python train.py --d_model=160 --d_expert=32 --router_score="sigmoid" --router_bias=true --lr_router=0.000958 --n_head=2 --init_std_up=0.0445 --init_std_down=0.0 --lr=0.0105 --beta1=0.93 --lr_head=0.00894 --final_lr_fraction=0.1 --batch_tokens=65536 --seq_len=256 --doc_mask=false
Below are experts of layer 10 (counted from 0) of a mixture-of-experts language model. Rows are named router (the router's row for the expert) and show model dimensions 0-159. Each number is 128 + 24 x the weight over its row's rms, rounded and kept within 0 to 255. Numbers have three digits each.
Before each expert's rows: "mostly gets" lists some tokens that are sent to it at least half of the time; "comes before" lists some tokens at least twice as common just after its tokens as in all text. This comes from a sample of Wikipedia text that the model never trained on. Tokens count by the router's weight.

# expert 24
mostly gets: " won", " Cup", " football", " League", " Championships", " win"
comes before: " |", "0", "1", "2", "3", "–"
router:132140120157142126152103118150122119139164135154150185104147145150147156085120122161118102157115134152108147094154087130095117125062185083148112130156109087122132105134110135118127162100126134125141155137122086118152128116144118142151105150073146107123144152148107114137154170149126162167099132130099098106108150155081160140184125088153163151159134121143117129137134164145128119094126133148155144111139155117138129153111111156109123136133130154143109099111086137129179168140158172

# expert 7
mostly gets: " (", " ", " \"", "–", " made", " $"
comes before: "1", "2", "0", "9", "3", "5"
router:129120161116116135131142130127151135138152123149120135118137157133156065081119111153101136118148129118105115150143119128106125109133149067119141131121112077120117130147108147104169113089131117088107144121135133147169147131128117155129113109120159142170119131123149123094134120141122119150107134129145089064114203146091138173175098105142159126103104092096106113102109152124164077112129118165130102100104125120098151105134108165127107078135101131163131088103146156088176144128144148

# expert 2
mostly gets: " it", "ation", " name", " film", " are", "ment"
comes before: " of", ",", ".", " in", " to", " and"
router:158147153141166114103157133161122154151124147171093132122114100101119136136139111175156141103117129136119131142141098094072079092148176164135124124138110137131117114122081159093155144093140110136109154119111139144145102105104096133140097143132128157118064130153115088164120144160167113183146120114167088112115104125097138147198113087131132150143153127113088140129132114121152076116119150131151153150139150129068123097130126100130144126130136094143130125091109128152131121135132133

# expert 21
mostly gets: "\n", " one", " ==", "1", "″", " ==="
comes before: "0", "\n", "|", "-", "9", "1"
router:137130167149155114123104076161106181136113116127136116104141135180157162093140073135122153090145114163110178143150126142121103111110142090144152138144122100116191170101114150109118149150138138121158163153129074126154120113128140110114167106117121091142123115135092130146097145143133104154119147111148120104108143151121122186145070079155110137126127129117097140120106154139158105113088118169141126125144133132108098109116128153124086102150089118121151144101107106103162135148126139

# expert 31
mostly gets: " had", " which", " have", " has", " used", " that"
comes before: " of", " to", " the", " in", " and", " a"
router:126122137120122104118145142133168147132157140146089097137152168101147075127136128147110142116158128098120139149129095131111132089145153138125149148151126126117102095127108170077132149131148135129130149122104161148138134113132109122125156119102144103134069135153122075157112091147126090135127082091122114094124160141039136143186106124121127147103149108100110172137142127095169089142127147140139127130141115114095106095132163114122111099140140130203145141099127129155143075136123132

# expert 15
mostly gets: " States", " University", " American", " United", ".\"", " World"
comes before: "\n", ",", ")", "-", " (", " The"
router:133156177145170127125125156118171135202127139121142126174171153133157157132086119132146140137133116112115120175126114145107116127114183091130147111108089094100139126140090143134144148136162128101129120134127164169103127101137116151168163109131135135107091136144114113160097121149108135150144148150151121125100109173147096124165101126152116148130110090135085126060132156114126127119117149111158121112107088079155133129118133121124133134082088135167120108113132124134149126075171120

# expert 9
mostly gets: "|", "==", " ==", " Total", "|---|---|---|---|", "|---|---|---|---"
comes before: "0", ":", "2", "1", "9", "=="
router:104143144155128098173123144128145192151137158127116148115143122132134161132138101129142113093124146089125159119188092134094104128072137084112111141138141113126091073115108147099108112130137109123146117149130122114154109148118137139130148172112128117105138113114093142133111146128104141143171140100139145108113119141120095194149117132145131152171138158120112132094108183144170103117108139202143109128133075108146151176111130169129148125142096136146141149120127155109132141101147176

# expert 19
mostly gets: " had", " have", " made", " time", " him", " won"
comes before: " the", " to", " in", ".", " of", ","
router:128111110130134111088101106151163112135128130159141142079150148098157097112110125207142147110183156095125129131143101124089107106130181123107125131139107112141132112113099144085105130145138138120124139108105127131132161118135129118115094102112163122141077139150143103153135123144149128155135066074117106089100165143059150137200118091139138150125115113137114124118145118091164076136126138151157144131134121084112138091118140116121139131112148134153153135103099119140151121126140163

# expert 20
mostly gets: "′", " $", " –;", " +", "^{", " −"
comes before: " |", " ", "1", "2", "3", "|"
router:125115099147124156112148105124106144112148143162133137092122128178166141095132123166131110120154119088137161139144061125118122113089146069102114151121100076145131090140099159116127123111100119150115129157101100133145144106107124138122088094101104111164122214140129096163130102139119136122089114118150123115106143141085135123144109090150165099127123141121133155135130190129122131129128114121123163106144130111117121110146105162113102148121149120139158126065143148117187148144106136

# expert 23
mostly gets: "}", "burg", "ta", "ia", " ?", "idae"
comes before: " |", ")", " (", ";", ":", "–"
router:157158106150155135110111135102117139166127156117088168134142150133194164133082106126164132156164137093124147130150127156127064111110105130122150097092091105108154164110108162124143133123176107141105110125122099118139113071108099116138129134100158103110112122105098105096148108133082094126118126140124133134111103125126092121161120100151101161146158133142139163095130203083121106110167141129116123144121124110108121095149121098096102154114149128108144133120124099114139156109160140

# expert 29
mostly gets: " School", " City", " York", "ley", " International", "ton"
comes before: ",", " (", ")", " and", ";", "'"
router:147178131148147145119104117120127105177120130164107127153128140125174174156123124163124132140149098169129107126174115109079121108115153131104135107114080130098117086123095151139162131137168077127098129141100161162127131089149121122155113121135132108145076137149091144182128137149068116143147144123141139160128103162126087124197093134156128169164127104147101156091131173129134118112125137116145145113113117104116153121117130086159149149123143121125130145119144147127132129104172139

# expert 13
mostly gets: " c", "1", "2", "9", " in", "3"
comes before: "0", "9", "1", "2", "8", "5"
router:148163208119109138155113143115135156113129079125155151096135147145151139063137099128127142123157113132133163125157124163175108083101135121109138113140121067137156154117122151124152146153127153086104122157093122153137148096091126142159146153131169117125133117139103120122106143139121119126108137136149145117103138148080155143172099090162168148137109132068105126108116163114141124101139142171153142134105103132143141108143124154105085104136091134132128123114148122134163146120188124